Weights of a small mixture-of-experts language model, trained from scratch on English Wikipedia: a softmax router.
Below are experts of layer 4 (counted from 0) of a mixture-of-experts language model. Rows are named router (the router's row for the expert), down (a neuron's output weights, with its number) and show model dimensions 0-127. Each number is 128 + 24 x the weight over its row's rms, rounded and kept within 0 to 255. Numbers have three digits each.
After each expert's rows: "comes before" lists some tokens at least twice as common just after its tokens as in all text. This comes from a sample of Wikipedia text that the model never trained on. Tokens count by the router's weight.

# expert 64
router:146142117126135148113119133133152140130117172154149121094175119135125109118093131110118104161123102150150168132147164191084137127147147136145136135142125086171150094090167161109127111108152140138135137138120117133095134111105163137095082150150142113097121154103149131154090140162137098136131111108127106096167122155134129110084149109154160116090121099095101105108094119180103104172147
down0:153132116102109073129139136172100150084123106157094130171129166088131115121104143150151156143156156086118132132085098137120143125129127150130094120133093126122165113155123115173144117082152152162136133140119160114122086140117154127148088114069101121136150106122119148111131104096130108136111162065120111128119089132148142144121129133131144153100115153142173163139168131127172091137136
down1:108138104088146127084117127089120139158113100113154136111143110117141139137134173146087146126107102125141158114135117088157144124101143156112112112090134121172138153080109121116116188100136115156123138147170123149118165196162111075124180108130073126131144170112120146136133140155137118136111100116084125154113123143114116134137127126159130125099076136105126125164105142109164108149108
comes before: " ", " —", " M", " N", " D", " S"

# expert 44
router:157148078125120140121105148155104118133121170137156123104151100140141146105078126138112095142151100174161158141133139178106154155122132142160123134148124106146124124092194177098106120119145146103161125125096113125118106121133166154116080136121154122112117119148136149159095147154097095169123127104118104095149125137148113141078136116141137106109083109114125096090132074127120101143157
down0:131121115132134138154133125085154120139114154100125090138123151147127088135088141130144125094089117140118132123111155127128156190144151140101123143125143155100161113153133132111135159110063095154173135108140130110102127123120116149116081075109108128151176144113136106127119196143135109143107126141099151134168171137172077136121137143131157158155077113102134105141091128120102122145102
down1:113147113146128160149138112099114092130126127134156163146089116137162117130148101122085092130112117136119122142122124163111131140123149116132123078117129122128141138128130103160122139161118114124133162107174174078101137122108095096141145135161179106116172138128153151147109145103127056137204115130143074131127146112148139119135149092150085137147138176162146129149098122115139081130111
comes before: "1", "201", "200", "2", "0", "3"

# expert 4
router:151133127101143153109095155169128106151113164140151176107166123145158130115118116119102120121143109134125173129125128166116135139122133131131078118136115120144150115113138152103101113135190188088132132098141110156146102169107141143111109130190144134109102138105144108154119131133075087144126139098112076097140098128143099129075162131124133100116121083116088118118113127151129113178125
down0:154170124114139159159168109120156104114135094142141157104083152137174155178091088153119162187125104121144101097122120129109162123116121098129153112112116117099099136128141149141141160116087176087167121104135122108102156112092137142079138098132102140154171150163104113124102065154115174126122120139108109147136137139122148124112104121098138141122142107114130142140119129129139111135169
down1:168137110174095100135151117119137173125075158111156129113125148146131110117170135090135084065148105160138153136129138133123090136108149118110139121129160117098132121140130116111102069158175196129111130158088115135099122130138083128145171146133145125111148126156141148108126147123137103110129126163122130098109145138146117133121129135060115121134094101127123125151175143153113095110149
comes before: " and", " the", " but", " which", " a", " in"

# expert 6
router:135120095127170144108113139170095087125133133141166160112164131140145175114109142113114097121183088143131141143126151116133155141153148146163095155148112121142143120101143185137103129104122170132141129118110120138085092114112155146123112121161135131109102113119132096131114121107109105167146139112115069115121110095133085144103145145146133096137125074155114114113132112207111125174144
down0:105101125136172139109131102108175168129125120172126098144137115133135143139165118148137121153145174105122102097166156108135133120101169162140122157112135160123109136134080117126138134141115148080170159103151153093124104172135112122118148090103124152106122156132126093145128144140112149148100100144124140114114114104119101080119111096142160165148096127125149120100115064111171072111138
down1:099151160143102136135108127134124118083153116178158125131163116146142073165157155110143108111138146131129106099128140122115154143067107126101152112144133143143163151117141121120105140144145111113115127132201136125102128095166123100136121147071138125114133182127126137105127114124114160122110158098109126125099132095166103190139127093133135129074094097142167118128101136117143164108097
comes before: ",", " of", ".", " and", " in", " to"

# expert 17
router:167147099123141145131089147140127118143132142163102148141123131148121128106084176134099097149183107133137145176138123137093151140113123169147122163155131115140148122107155145100096112084144186126131125125080106148117102126120130158098118140175134119113112113105131108184128144146142096162116101098110112093157110114172101159104146161148136108129091085151118112139112115169088118133138
down0:174109117092150151147095114097150123199159112130116128142121097124099124152161115113144154102151110103150158157142158155131112066156131103127155138131070139091112137151143130135159144127114109116152051133104123130150124087103160176105098157126135104132114140131115151117102118160128094139120141138121132123122081147150123126160126114140101098109153167106150100125149107127134149159117
down1:116145183074157103127147140131140107161117115151119165099088112116086138104160134093110134119122132154096106137140114110079155081105143105137146111172121115131115112158155105166148109131131076106132129119130120129131141095132149153131139141124108135155078139182112093148176172114132142138072137096145113156147130117138108134161091115117165141173112130140129137133102176125105120126131
comes before: ",", " (", "\n", " and", ".\n\n", " in"

# expert 94
router:149128076109133154127099163184101132151107149145169163114138125125113127120095125110126106101177072127135151146146143168106133138121145140125104148157121120153148082099151167084127097134152153106125125131082130162097105124109138154103096126146121123070120137128135147140100119154124105157132126131113124105115135158127114146079149178174129097088099122120133116081126103146129119144166
down0:102140151079140136127116119137113108145122132168149107141099136134194160138115190090117143150143118110083107103100159127107144111171146149102154141105123121089107113137161128084160125140099132131142169142105162110168155147108125113108095116112124133098145122122128143130151159095136126162147131091115167122156147094118109092123117151155126095089145097142143130138135164176101136091156
down1:131153106191078149152126079136163111113110135118126149140122087133165115115157130163116125137105127086138132125145160138108118089142135129101144125124100098106155132089143114098114112183152153151124143109126084142120139111108076082134120173140076120103148150132149120125149084127116162134141155098130126103153118090147137127160161116137161121150127176138142116132157137170103092108130
comes before: " |", ".", ",", "–", " |\n", "5"

# expert 57
router:142155112145121146096081145161129138128121163161139119129138133095151151110099133113117149119124117148142189151122157142100151163107137175148104145140115107150127087132128146131105109117159184107145126117133126137100117141102137113106094119139165086131099129103136124146091135213113104143182092121129114130105123140101127115108139140125143081131134108138123112118096107182126126199133
down0:175103193133128104127116121128166094113116136097139108135122112140118076149102144112176140112141147116120099138123157147152105143111118104110112112155127123141160115165122159085158101148103144130127121129121129115134154132118102158136144130111143141145079148137136111158138158181151140098156117105099144113112058149116148152194148109115084154087106110106131157124139114078151113145127
down1:122144111136103149147132080147147175156125161099131131115154169148115137148158130131144139049132115139119141112138088111112144116120101136134174130158147119161145150118090109132119087087136142127172160156126118155124131166094096109155145067098135136172108165114137148170113123155102107175129114122113112134125121092106121126118096144126089156135160097110105110121121145137104138087126
comes before: " the", " ", " a", " his", " he", " this"

# expert 23
router:168149113096145141147118127137104144136119135164141138137148110134113125115104143127123129120148091169156164188102115149094140136112128152151108159127126119143135126094181137106146118078188155103123125115118117127097125123126167164104090146143122102121093142098127120153125162128105094144130140103053100111166105119157109143070144116138150125109133114122121097101069110160137122157145
down0:105118130129121160129119090141080118113139118125141078157100093123121132117110148081140133090130124142133141120132114161115142123130111150126144126118194153131118198112123171094137126097094101142118098108149124123119133130104111115187148084089133104163130117085130122198148137136137160130141178126142143119117106123181105154142104088126143128159139109109149093140150121171119139126140
down1:146132119110156176114115145173139143153153173133142107096115091106113134139146109133167076143107145148141106115162116090164125163126123107135118085128137120152145114096117110133164124108107140107107092085114152182080100099118133164148159123171107150110122159097100120092131105146126133154155113110117132097090172163153151125121143142145107125115090121081109155140159140131145151126133
comes before: " ", " the", " and", " a", " M", " S"

# expert 54
router:119136076137128141115110152127120146148105158137143114103142157114150164125113136108120136163140107137142145124125122187128155137111170152133103158135113137145149120061120134121084097101157143116139125085101120167093112109123115122110109122139154146090103108103118123135116129183089089179140111144118114124132131119144112141106171154141144104123118098094106090098080132165118132198162
down0:141125184158110138146131087159124144100160115164117145086130122101124148116123129131088144177167139139110127148131129124137084143125099112125135138094108093142127106104151176105139103118108107127145159114162075100119147089159141124146096107114143136088127138137160152144118108144132129126088102167093162121153094114140141146155086110166151120132148103091165100165144154124088153098127
down1:130110082141094121129115110132131160163063118111109143184134177153147125128161103156156106108105096155137123071104088106126123156137145129120169134084137134136108158117107112126087139172112117122151112117143134166132079131126145145134104096126125148121151163124107121133101137127123165130160082104140136137103172124143101109148172121113155147091124174146126123132153139160112109097103
comes before: "ing", "ed", "s", " to", " of", "er"

# expert 75
router:154174099133123140115105155164133114131120140150150124126136113129124174072049134122122113163131104164162160157140146169112144145138129156160134136162122086124154118102176187086075109109126141098154118110100120131122131137122157170118091135139150118132113124125127122145111147127110118148144110111130113078133105160137121156093135145142127119105090114099113115098111098124131120170168
down0:113147151138151120104069138110133152095174132157082131165144139144122142099159122114116164144111113120124168120132071148173118103125138118107132143113150136167135138104120163118116101134145144124132112140106119166149131119138152065139122139086131069106110124108132153171146145090134113119123135158125111104164126164121115093155152134135088130136067089138126116158179108095133144116126
down1:136128134092088135106158116114146126089150128139177121104131120106162168115138118112095121131169121148112134176086138131117145117065108130135143136104123156087119130168141127109113089135206141134110101104179079098156116136139107107125095134129159110154105130175169112159138129084112115083121132138138129110151128156130129113120167114128163154160136155099151110121132127107136125139141
comes before: "201", "200", "202", "1", "199", "2"

# expert 10
router:153120069100133134121107151167125118114109158142145158114134097122179165115100152112118121183157111134132135142101129149109125124135135174172130187147102113123152120091139160127093119133141142101140156139081117156117123130121140136087108154170133123153084115121110119158104175127099152153132099116116098129118124098131112098105161130132150133128128078107118123088099105190127117163133
down52:102130122101094115135117147091122084167073160101113162125125086150129161110070090124110122111121138165126143130136124119158099142132125129097111124114156168134139114126125133087128158109145143146128108126120127108151101130170100137137131115108196098150163176081141112113109141145143140105153179118128136133144123125153153140113134152161125139169105137170091114111098129116135180104165
down53:145129087124152164119139144147151080138182111118146117120102117140099133121163138152149128129105104151152124162164094142128108096168124111133142156109093100150099139120192106120145133141138172096124080115161069114118109096102139152118120117130087126112110121132105135076159099140118092158120136148123132128141182134114119112124110109165160109145136148107186104139133120156157116111146
comes before: " to", " in", " by", " the", " as", "ed"

# expert 63
router:153144129127146139122114145153145129139115165145137122087196120149106114129107129111108102125125094149140148110136158158086135121142127146151121136158129107153133101115158167115115114096166143132137159129094115149113126109104167133091097142161141119103128147111146129165079132169128090161136106101113120081160107139139117112058150104175159114105101121115116110091083113160120103171146
down39:144105136121146131101152139177149079100137104190106136143121100124105142099098154193183122127148131111122125125143104132137125172141135164117107108140143113131132127155094096130121136121133102114136136095100176093134121140106167101083112125096101159154126124146142129114134118173129144124141143103111106165153126131189085131128125105118160131152143138138097153103111144100087158089098
down40:163140169122126149127115140128166145081159069184168081134131150107084130096117133116143103113114125121085115118094138106114122162137129131111149136117093165123143118165132150113155124153174119131143181120160086115111119102169114122128126141138134126113061107119114157137177137165127130125099124118141107139106139088127110120166169144080145128124127138095100155136112141124151104123137
comes before: " ", " —", " N", " M", " S", " D"

# expert 53
router:166137120139159150115104159175107114126113114128129114089136115134135143133101141128103105120160113144150169173107129127117127140127126166149106110139114109133166110096131198117133101084163159111149163127112096131107128139133149147114091149157133114145110156113142155135102146162122127124181110071118113116150126121114095118069175140118129102115151093107132125092090094195130121133133
down0:118097110129131144108126105127194167189091147124114103092124138133125154176126129147135137133115140124137135134141149096085144148153105095149119179111097096134117117162117114159112109168162141119141128093168075139111112158130118117110138107176126144156098143127123094148142131127103134155107112127140125114142182081142123085143102149145133118090130117133117138113148133141075174131087
down1:124174130137129119125116109078133086130123140131169135128115138153125160112123103129163100104146179166133190116144169090149146156099099109104109124095125151148141134134132137109166146102109127123111148132149123142091127122104086092126155088125110114136130108172123127159113085177122144162132111132112144126117130138075135119118121176157078083146127099126109168146115119171121130097151
comes before: " the", " a", " his", " be", " an", " their"

# expert 32
router:155144070114133145123094118159124134123113137166137124089175136095134116130100128112129114123125132169124189138130139163113155148122131124161111169149111124162150092100153179119111097131168118128164134140107146141108120154090149114118097128149144106110124149102137110176078141175115131165139080106111084130151121139119129160110136131159162102094129110104117126148099112151104103172137
down39:153146140143123115132143130113119074123129117073162121110167126197111172112117131144128119132164121073123097136162149133118125165104134123095161122137132118139134127149158144111138142125144102123097109077089125151101155140121130132139141118094132119077140128152167153141116130142169113129111134114141151132123119117123150145094091127118089076200122180120114127105175122115102118155156
down40:141143139089113183125116072144175134107133147133133099124126148111126044130145126123089124096131137164144131120135126152099103121105172115103126168143177109147148131100130112098158119140102101089141078130137173114125098132101157138123092114117136108163142116141125172129140110148137109124156117136125156159154118159077175169108119135138141131100139146126165137149102114122144104109122
comes before: " ", "|\n", " M", "|---|\n", " S", " R"

# expert 3
router:174144068146141150090113139128108123147118167149127125136138112138160142125112134106139105122127112140131128169124118179113134121109132139127098135129126074153163122100121192113134117085133170116152145134115128139110117147126137145111114146162145121120116147093136166128112170138105138161150075104117111094147122109108097115063162131142140071108118102115141134119109091172136078174129
down0:108137152138104163132148144108180115140111102134124139117111150105105130162120131152167124141104111128106158113152118137103092115148103111164128179135123134124106094106168181147126085158148134081149156114169113105138104144118135136123133075105126125116141134094101124139130118104114062155089147099104129137141098109130105076140110142115137153140166130145083111125136173117154185126149
down1:131149107101101110163106115181102152113139127129155127129128139112122115112163087149103148168129130131128147103135155139126136119093120076136155158117136132128132076134180126138119091127145130115071122105110136122147105107130157093104162093130089124105149131179134142155115172080151156122167157111134101125119153105115179142100112092159136179126098118101116138096156154117113133105153
comes before: " the", " a", " his", " its", " their", " an"

# expert 55
router:172143074111159130120117163196111100116121136143157147124154121148190123124114136104116141147133134145146151110116155133107142119115156118148125157131106124145149116065120140136084118109149123132153163127094135147124077124112105129108119112173124102099094125113130107147118147161100128127139098113114103084149126138111104141103166152140133112125091111135086120072132110151133069179147
down0:071128147130111165150136142100093140125128107128150129129137129087117132117155132109166134115138102111139144111139150160131129145145104150128090168104133174122096121164109165181051154110069123086112141148126098130125112145116172153137149100133112128093108137162146093125128148074109110117090127129132117134164143072133134153124140148103116122123136137143101176127163169125123115126141
down1:108128102120155165112147131107114103097111079126123143125102154184127124104101130102111132114162146149115177112171138129166141140135130142129140163120123157112141127137125093143161161120149167135109107112089107104146118159141122117122169112146144132137168130129102129117090049112118107082147095106140170136089102110130114129113106086144135151126155104141137108172140147165128112090170
comes before: " by", " to", " in", "ion", " as", "ed"

# expert 18
router:146136105096165160118114153159121115134115184160128109099132118112116131121086132139111128114150103176134148154110168152114160128131116155125136142127132088165144135120155166096142089078144154099149123118077118131106127143089156152122075146147132073109080124120137126177097152133123137106168109125100105106160149129182128107128133125121132128121126095108131120139098114169112130175143
down0:188135158114062111098101117111095144123146121109144134147148142140184119119147128161133131115137121097113150101112095149132144112111129126166108130121127115094119124152122137197098140130127104093091104116114152193118130146136128117154127121120116141171119128114124119174105126147103151148126131106139100104100083120095142136133138186169163136123173115165120128121134144095171102095143
down1:137181141110139114117120133136104107138107145127165116128112133134160153110171138151129146127173146117086143157125128116137132103151178140116144151127130118128182154091147073161134138132116112100141142077160117124074132152153113102116116092145138140146146104167144122097102076105121094107129126116111126131132179114143081154120109150117124111079133131061163151141095101121112145149141
comes before: " a", " the", " also", " not", " an", " been"

# expert 19
router:122147090114132151130078148163122133158122147170154124110142124133122125109079140116097112179148056164122161154130126157096135156133127135149110151180100082128139054129146166088092118092148173127138144134097115151104095123109154159118104131152133117109110124145137132164105142147112114153135131100108122111147121172142126136091135153145142093104128116118139117129117113141132096162135
down0:106144131119084108126133141093071138141067114129130111134122113101123175121174122150153147107109125153118133156157077130169145094126138131115100114124154181128155126121170164121135105144102107115128115148165154109079153126153127116101135067130138124158127135085126126092132153144116162123089089140131120153107136143189131126111160094125135153133108141106131136145179146111121137100126
down1:108121129141125105163121097150088134132143140140126122113149152152097131114123134089126163110155119122128114130103168072191121121109152122125121167150131153142106138166155138096092161121148087168134107122109163129167100134164126104110121129147107131139090132135124100100111157116159129149149113116106085098139106101132137115126102138133139124070085134182090131157142156088175156162126
comes before: " |", "–", ",", ".", ")", ";"

# expert 51
router:171145089118120145094099172159086103146111141137178135091127115130132142113082135103105130162143108136153182128144115192105145129161152130158126139153114108139151118096172156122118109135141140115147138101104126136099119137122163144106091106138148117109125103121146127141123133162077104143131116123109111062121113146138127165061149132134141099116103115102126109101116079136125133162135
down0:153127132156147173127103130102141108124150086144161170111148161116110127144112116135146094107114126154141130131105155125114100155129117115128129109123094107098101153141154127170124101132098141174069122182130137123139121144112139068109129165097212124125165114108112125162134110149143102141157150134116095118127141108125120093128127155103090148116092120162131118153155123116139093077152
down1:109147117093129161161109133052137118125137126160094124141121130145178109122129095131148145116167068095125138100098099101115092096123119149118159116121130110109144116099115108150123110139205146126108102090139158089123115140141123113103157111137117118126145137104161093125130156148181129145117154148142133106148123135149105146146103106188132143151125150153117127155094101178132130136105
comes before: "1", "0", "201", "200", "2", "3"

# expert 50
router:184140074103144135111109135154143126139090160127141150099169149129156153099103141151133078116133146131135163133094178139105133107112138165171141130144116129118153100092139165115105112149156124109134161119057122148107120136109122148118119128146135125087111104125124144148075152138114135126130100091104062140125131130133104137121165126181141104140096124122125110107081109165117134144150
down0:093127127141152181108102092126084153086164125118108116129109191130141111128105101154119121127118136121145113173118137115147140143116160104120121165131128154129087129111149135089120175100086088132128156086113133175108115141100108135146085129154157111126151153110114126112148163103135131112150151135144082135110156082129083106156142152141137183124106133125099111157141144161162111114109
down1:108125140159111148107143160137174158142099153127146111102099110148078075153138132082145141085076123116125121099099148118136115125178091128131134121140130136179103154109112105138098150170177163143151141117160097121107163098131145136152100160150114135142099109158134136118118162108129132108122139107136086129138130135163114142135127122163124147115093108131100117194110166099119111097132
comes before: ":", " by", "ed", " to", " in", "s"

# expert 12
router:127130088104139145158077145139124111135112198140119134122152123132137125109067129121110078134188108126137142167134130154101152131127117186156103149159119128149152094131155151082111106150169163117137116149077124140111108129115141144124070132168136138115126135141127128173081137127126082168135125095114146098132130155139111155137157137150145114103110108114119115085117121141102114142135
down0:133158123128120130104149101146098141100188106116096119077147104098106146177121114138127126181181099103108090125105120144119117113153143108105125157121093154189112134186110103110105147125149163163104114120126120148149140168113123128105127118160096122118086103145129115101133116107130115134131159144110080129088119112126120133131106129151189149135130100116141130165123142142172135158145
down1:141122115178146133123076111122139165116150121108173127162127169158102102146082128139132113123129121131102115143153115162174139160113120154121156146164129111140085154122120100159110140115121128143091129185107100093132163060145107120120133109140142127097159106138083120132118115123130119159110115142121159129145176176125125109145109118158098108078116155146115075139127109093137112140125
comes before: ",", " |", "\n", " (", ".", ".\n\n"

# expert 71
router:116141110101152123135086164164151115132116148165136162089142136109114134102074130107112128152161124139130124130134130182137141171118138181168100173155113085147126104125148136117114118106173141107153120120118091124098136121123141134113084128143124121129113164101135116160110140124075121152150129112125093084149158124130114137044132147150148102102143115155126127103078113124108104149151
down0:150162150098118126153109111187138113130127081183144147104183136102129148117100093148105137148094105137161128097133108118090147142121138122120105115117119120098129120102083110094157125115161166117130135079155121159075129138167121115117147142133120124147112163115108095136168143113118140111109179151116113155132158147109109121141115121111136136128095130149163171138133095183143147094094
down1:113137115118142084127106166145126119165129153096121116109117128121194147133125112136139108154134117112123116124115096133151167178166103126125098136116098140131126103106141121154144137141130136113094157146132135088097110149144117138079110125137115116101157071190149172105115125089111102121148152113162130151124117172162133140116187103147125147163086150144083133124125138140073091126127
comes before: "|", " The", "-", "==", " He", " In"

# expert 41
router:162134118100155141105091136173136109151105164153151146122147128124151120123100111114123121179143092140157181136124109165088158127117137131137086157123106125137140113120155174098117131121176172080156138102115107139133128141110158132110087123184141113121102146089135112145124136121080101143143122118085097131151108140142116136070146136140157114110125106119121101092084119135134128181132
down0:109112087100096143139125156147149154124173126087095102133121091159112149110144098155111093139095126149106125157129166112121118097185147180150139142143157122120125112167104112105127145158113133120144142136139137107112129131104130171115109080145103069083101112157121145134129140115108104122140138152162129106130119149159123144109115156150166128159070153155099133164154085114117138149104
down1:154138140179126172141133154150113166164134097139122130145145091128138152126172120120151140115082109134133109101122082148094142118116116100131103149164157106099135158149117176121145145116152110093148099156145103103059162118117127126147132142131093096086162142103162169106120094138131126081136160110117166103127102110119128154149151091129140086099134117135133101153136118151143127090115
comes before: " and", " ", " the", " he", " which", " but"

# expert 74
router:127146110087128130123087161171139125132122156140134153110140168097141151103073165113113107126157123138150152167133168156122142138080130156149119170127098074137148127117144157131117099093179131112130141128068101137102107153133145150093104131121144128125114137131135128168088134133099122140147116106124113081186137105120121112085135139168133100104119124146144119117071128141136099163134
down0:120112156097070153066126179093068104155108116107084101156122108108122135157156131135139115125121137147132140146144118106141135100169132130155141102161127155109115166164076134175126119124185154135130170136150123134105105139197116077128113117126134115137125120143117119103119131143099115151174092131124086124156135121090145102151138155138104123123144109153115144110117127127121130126135
down1:141157104127124184121140133161085140133105127085074106120131165188116116140107118118163159102110138109106097119113139151101148071135125094144139163174142102105106111155149182137114162090102137157116113142121139114137119123095126123167117108122104097177135159123135156132159145110151110132129134134149143100118136113111151116125109135084170129173136116165136139124158103105095101110128
comes before: "==", " The", "-", "|", "===", "The"

# expert 62
router:129143079142165127109108181129135109137140135158126109105159134117127148123097123120095108154139108147163183149138119171107165144146140143172115171170125104154147095108163150107129127111135139080145143113113127158120080129103152140126100145122143108124104156118111151181122126146050094146130147102113106095145123139130107160109129130159163135103095127134140130104081099144130098133139
down0:108086159091179095141154112160102136138096129130132137146135129125119134145125141152106143110096105136119140133110116111120127147125108128087140136167106091155197141159137145134120113131161097103138155104094144083119192121172109109128146095091106090091153132145108138129114156122128120127133160135152148120136125129073186141124103167147151112113149135093128092145150132118152102088151
down1:122156148132181082131181146172117122089120128088143141112103122092131116132120097130181161095128131137139106147083062137122150129124132161152081099155116133103127129114163085140140163114143148159123075113146109132145177110146124136127102149149152141131113129128144124139149123123126154083093122117116061132083114117095131143125118131148151141146105113125134118169113161131155141143126
comes before: "|", "-", "S", "M", "B", "|---|---|---|---"

# expert 60
router:145148082079159130130118144159134099161095151142137135100172167130139146139092108128118109185148107133130154161132114153122148144135157162161122165149120095178137111126158137110132099120125131092134135113067122138128089114113165162112108141147142104142130148098138105142101139119104100126127121085132083082124128179128123145109138149147155100104127066100108119120111121146106098154129
down0:186138131119087144100142168137162121140103141139097118093108144142105111147130135136176179123115120089169126131097117125116101132120115112130122076138132131104158082123106115144131130127148128132130117129130131137126109115096137112168116152140115148101120081155075118126125146069093125096166173107116132154127083177106131141125125138154141158152139162116174090144086126165134104135157
down1:104104081183131084126127152159140135113106120144137063121119132117083154131115153153103107139127093138155132150161109141162157120161135108144134156093200112150147170097159154105166086148143103137114073120103113152115102131165124146138151102107108124138095119083146134121158119109145121133105138125134150152122161117135156111124116134098134112095132116136114094129141145109099150140169
comes before: "-", "|", " |", " (", " is", " and"

# expert 26
router:178134075100127136125128167140127128139129148157168158136138122129134113102083121093122117117144069140122174142162145149106159162114152136137126150160134115141158072103141158136110090113156141114168126124102129179129104137133149166120117117154141108110101131103135120150088128161125117132143113142127108104130133154122118139083155182173137111098092128079132120122074082141120133134139
down0:096128115124144166133148133126066118158128134140144118143151147114092117164140137106155130128175109120110154109097145131153102099168116132124093113099158109121118091115134132099126146129103088101118110150090117136117129128149151136147136109134115119137176111145138123062112178183076131160171183116108118135114125142145138129096094163115147148180104143133098109076142135121137111128142
down1:092129149156116125157168131180126135100094128132117124081125160146134110152151140073152139115142099123138109137181139197127132154112123111111103136142126101133154119115125104134151146107126134110121140110179116101126119119143116137142097137116110161121098127101142098126087102070150157146112091157120094165127143149165080144146136132086160123123108088166110148127179143097109132124116
comes before: "0", "5", "4", "3", "2", "6"

# expert 78
router:149173089114112121111098128135124120143085164145120146122153151141108124104087177145092124134177100156131159176110146145127129127155126150133107168148155126140126119110167126046108116090155162139142126119077107146116102130112139162108049140124147110088117143114130143156128137152114112140127095105128088112148120140119104129110166136149165103117105101149129110141122115156110113138123
down0:118130125164119123104149115121148117136106139127132096168134126120092106083126090188094145143095145115108142108163118113128135147125115120134148169118130094109147088130099162084125129118138103116134138090095153114122145111094070157120182134072113137160160130184118126168143128174117143140100117135127165147140116125132109122138115138117111203141125142156142120149145102113164128093139
down1:096194118098142115113147129115162088146151070119148112146087152102152157081116117122151157176141113142184101116172120136145160145092112080141154114140095106074124114115108121123146129150114140141126117127138148154090110111111146169132152141115129090144167116115121125130110109117123126095094155139134126198116144114134134115137115125137123156110124125129116155112127128093147104150178
comes before: ",", " |", " (", "\n", "'s", "a"

# expert 68
router:155146107154141135116098144142130103137089106152159140110148155137156163083108157109127118180135116169119155111103118139119147115162179142150102159170137129121137112119145147099067121136152171079121126124101104147116113157118153135129089134136151145131087140092128132145122141144095104147149105133121076115131150136091105096128178151139133097113112098136104138129073120176112118152148
down0:132129152129142103170123152134140093063177116146115138114163151115168130106144123131099116162159131095122110155158124121141149144138148127154110121099165143106127154126130131176113145097067133128125131155114129080124133147131125123123079103138098149147117118166129106148131136115107080081100108143105100127110140140195125112134121167132103109122141138188126086094105158144106122109150
down1:102109057093156136153099159164158168127120129081105139124108096133154131138128116142108137081119154131147151146091125124121093123115125119097151118156086099098114094130144164119107151151104128093106130152197153114129136099112145152147173161139096096113107146127130145146147152112116137137155169189144127095109142143123132103100165147098154130128147140098137127139146107124137106111149
comes before: "ed", "ing", "s", " of", " to", "ment"

# expert 85
router:176150086108133129143091142140069106140118168159134107151132113118110126113072140118122127110152109169151119124134120144098154129109130175137126135136111124135127135126126129120136106110136154086149167089077099158097126173115147157102098129154145108109103148145163127191109140173097130125172094107133112093149116110157102107109146133125137094115111082127148107142093127169118132155131
down0:104187160161135134113160137162096130148151094120136147179150116120102179110132104153116119105129125160092089127118117091145174123112114123157111148118096117095137179140139147107116104149116140134100095160105138097110132109071115145135158146110132149089143117123131086109134134148125084147115089177120127149157089113156115157162106127129103153112146099131121142132150115113165141122092
down1:092127073107131106093170143126111141119116138154120135131129167118146164173094152144144150089127128083130133125153198111110122110115111124120146143141128113168085118195161134093165143144139116137128118089118130081081137098077103169125111110144143133154113161140098088142117109137102117138128127133155141162114139141123125159118119155130105165114119107153159101159138113121120139119098
comes before: " the", " a", " ", " an", " his", " not"

# expert 21
router:145150119117135157133055135139155129145121190153144116106139151136109135118085133131096126128165097153141158171103161144109135121134123158134129158158122126151119116140152142105093124088137145072127153119098095166108086125109136161076120136157160115081113147109158102148096158138125108147120108096112120118162113121131109146108162121140188116115116086148111137136086096132134123121128
down0:102153183103122090111171156095127106162149074150135117100115174129108147129108132164133110137123129153141146125135082145127131110131143129140099126113114148143104117129133100145128117103082122106124153143150153165137099158111127123104078137165127145166064174118076101075117138088094117110165152146141122142133138108109147151135132146152111144130114155187124125138134141164121124112141
down1:136134151173132134097162113147129156121090131095122143127088149129103101107119116105154083116111119135100118094158147118087107115149111090114153111142088072113154094089145168134140142154130133136112097123112163118121145101144168127151128162153115106148106121140091133176116108122121123144151105147098134134104159099151196147149113141145110141146149205122109100145145129142123129156148
comes before: ",", " |", " (", "\n", "'s", "i"

# expert 30
router:143166096120149146154088145173105102121120158163144140109121112146127113104067120134134102154166100155146166135133101165085164131160157168155114126161127133153145111128152127098129132146162156068127137132133135140120131114115157141105091127109129097131122113108158130133098154121101091121145102138098067114153129152107112147117153133130157093095084106131119107138116104141118080133171
down0:165124127143121103137102124098121140163111096144121123125101123064086150136144131124137132142160141163116118127123119140117119114140079171122061133148088137148155125129170137168144123157092133128082154121172098150156121173128120141132143144093146109091155153080110139157100162122122141104106139141163133132132118143108107150092179086099115122148142107141142165148133091135103115115101
down1:118123146138111095105112152137142172125106112140112136111177130164148090114108131163137140095107117119141122148155125111177157147102124147105070144111137153104119155146092101137131169079128138151100162144106135086127132149119138152152130166100121124133126167126140101086155117124104137150141145100121093134130119134137147135127087169168129148074090128161107127131176095130180098102100
comes before: " |", ")", "}", " |\n", "\n", "2"